Weights of a small mixture-of-experts language model, trained from scratch on English Wikipedia.
Size: 12 layers, vocabulary 45986, 125M parameters.
Training: 576M tokens, 3733 steps.
Below are experts of layer 9 (counted from 0) of a mixture-of-experts language model. Rows are named router (the router's row for the expert), gate (a neuron's input weights, with its number), up (a neuron's input weights, with its number), down (a neuron's output weights, with its number) and show model dimensions 0-63. Each number is 128 + 24 x the weight over its row's rms, rounded and kept within 0 to 255.
Before each expert's rows: "comes before" lists some tokens at least twice as common just after its tokens as in all text; "raises" lists some tokens whose logits its average output raises strongly, later layers aside. This comes from a sample of Wikipedia text that the model never trained on. Tokens count by the router's weight.

# expert 4
comes before: "0", "8", "9", "1", "5", "7"
raises: "0", "2", "1", "3", "9", "5"
router [150 178 125 138 144 118 136 123 138 102 136 107 120 133 140 179 106 115  96 132 127 142 100  85 137 142  90 130 148  81 144 100 124 124 153  82 115 160  99 136 130 124 112 119 115 122 129 120 170 156 139 141 148 143 135 112 136 144 112 126 137 118 155 124]
gate0 [152 103 129 141 130 108 104 142 117 122 101  91 111 126 170 106 126 122 136 156  96 108  90 149 132 141  75 158 117 133 124  93  83 111 119  96 124 146 182 120 140 158 140 131 140 152 129  97 146 162 133 104 146 140 153 147 158 111 159 160 126 101 151 104]
up0 [117 129 165 126 131  73 154 142 146 123 145 141 134 152 104 111 101 117 174 140  83 107 180 130 141 126 102 120 165 120 103 155 140 128  83  94 105 102 133 155 122 106 126 114  89 139 174 149 110 145 125 100  86 126 122 171 152 111 117 126 127 109 139 114]
down0 [ 82 105  88 115 104  85 158 109 149 118  74 131 143 115 153 146 125 127 143  96 136 143 136 108 103 108 128 157 124  96 162 112 127 136 120  79 129 149 122 114  96  92 140 177 108 135 123  81 136 155 130 134 141 111 139 126 132 138 120 111 120 123 123 154]

# expert 5
comes before: "0", " |", "9", "–", "5", ")"
raises: "0", "3", "1", "6", "4", "5"
router [132 141  79 149  85 140  95 131 122 100 117  77 134 139 136 162 133 111 109 143 122 158 129 136  96 125 118 115 129  93 144 142 121 107 140 122 126 136 120 133 110 126 103 143 119  96 138  91  98 154 122 160 130 126 149 104 117 168 124 103 122 155 158 111]
gate0 [118 105 150 150 133  96 130  89 136 136  81 142 130 112 119 142 142 140  99 116 112  67 116 127 135 134 137 121 181 127 157 125 128 106 151 187 167 141  86 136 151 161 122 140  85 143 140 113 143 172 114 148 118 103 149 143 125 115 146  88 142  80 154 111]
up0 [123 107 124 139 112 122 107 109 121 123 143 127 120 136 112 127 147 147 133 135 178 114 162 107  84 175  60 140 135  91 155 141 166 166 119  75 134 124 172 155 156 161 159 126 157 141 120 103  89  99 145 115 117 137  71 151 156 127 109 139 130 141 175 166]
down0 [148 170 131 111  98 146 141 158 116 162 122  97 113 117 129 137  98 142 149 120 149 129 115 137 125 159 162 148 157 117  90 123 126 108 152 138 131  87 103 118 138 153  49  42 122 114 116 154 153 137 132 133  95 122 130 126 120  92 114 162 107 159  95 100]

# expert 3
comes before: "\n", "|", "-", " |", "==", "==="
raises: "-", "|", "\n"
router [ 99 160 144 114 132  78 143 132 108 164 191 166 153  93  92  49 138 161 140  71 144 143 138 146 165  91  93 120 127 131 124 155 172 134  97 160 119  79 155 152 145 137 112  96 115 122 151 117 144 128 121  92 111 133 116 101 148  94 140 127 149 122 158 140]
gate0 [129 164 103 134 136 132 119  93 140 139 105 165 116  76 105 146 101 159 117 129 147  88 148 116 100 120 111 159  97 125 122 144 157 175 169 141 155  83 139 165 152 150 147 141 139 100  97 142 151 127 153 117 132 129 163 194 114 181 139 105 133 110 122 104]
up0 [143 146 123 124  99 123 149 177 152 114 116 148 142  91 131 154 110 126 135 104 134 159 115 120  76  96 105 111 106 124 122 138 121 135 159 145 154 114 130 149 133 130 141 114 146 127 115 177 136  88 150 129 154 145 110 147  97 201 121 123 156 139 137  96]
down0 [143 128 117 121 150 118 122 134 142  94 103 129  73 164  98 108  83 110 127  93 119 129 129 115 113 104  99 111 137 177 103 140  63 143 107 112 107 108 123 180 106 113 142 128 138 146 137 154 150 109 133 131 157 135  74 143 105 144 113 113 155 129 108 110]

# expert 10
comes before: ":", "\n", "-", "=", "s", " The"
raises: "P", "1", "L", "B", " |", "2"
router [130 138 189 130 116 120 137 127 135 138  84 125 132 108 137 162 144 144  90 123 124 128 133 141 143 122 143  86 151 140 159 110 155 189 130 103 122  91 130 174 125 169 111 119 100 126 120 122 143 107 131 172 167 135 134 100 106 109 152 108 149 133 111 126]
gate0 [150 128 129 122 132 145 148 180 130 137 122 159 138 141 116 102 172 154 127 111 114  99 118 135 148 148 127 128 120 170 111 176 137 173 132 112 133 109 191 178 105  75 119 138 135 122 104 122 105 118 101 106 108 201 158 124 159 147 146 105 179 125 153  97]
up0 [114 119 121  69 140 121 111 153 135  99 153 153 143 118 140 122 181 139  76 113 113 121 111 128 157 136 166 118 122 159 111 119 112 147 110 160 110 145 103 157 116  96 112 164 120 100 105 133 125 105 121 128 118 176 106 131 122 141 148 115 141 127 183 138]
down0 [ 99 125 107 107 118 141 138 163 120 131  83 170  89 144 116 132 136 132 122 181 142 145 127 133 121 171 116  83 157 112 152 115 158 173 134 135 143 136 160 139 123 128 113 122 138 144 137 135 138 111 121 110 153 124 155 105 134 102  98 105 152 114  92 142]

# expert 1
comes before: "1", "2", "3", "4", "5", "6"
raises: "1", "2", "3", "4", "5", "6"
router [138 165 123 133 190 127  90 112 113 110 108 130 115 139 154 140 124 136 179  95 133  73 147 127 117 131 131 140 138 110 142 109  88 148  85  78 111 175 147  72 166 131 152 129 113 153 180 187 175 102 117 111 158 104  87 127 132 114 121 103 115 130 116  71]
gate0 [ 79 123 123 123 132 119 121 111 117 125  98 141 109 150 155 136 115 121 127 150 107  76  89 114 146 143 136 138 152  99 168 138 124 147 128 130 169  64 156 104 108 152  98 110 112 139 146 104  73 153 139 108 106 142 159 140 137 172 136 159 158 145 136 122]
up0 [126 153 128 133 150  82 103 104 109  99 155 137  92 123 115  70 136 140 173 138  82 127 125 116 125 160 146 127 120 130 163 113 128 134 147 106 146 159 172 135  81 170 127 145 170 127 134 127 153 145 127 125 108 133 135  80 121 149 106  92 168 137 176 181]
down0 [127 151 143  95 144 165 152 144 143  98 112 105 156 138 116 101  51 124 109 149 164  78  92 137 121 125 107 126 128 139 156 138 154 148 152 108 134 113 121 127 115 140 146 142 144 137 129 124 163  72 133 127 147 150 113  93 135 163 150 148  68  99 163  89]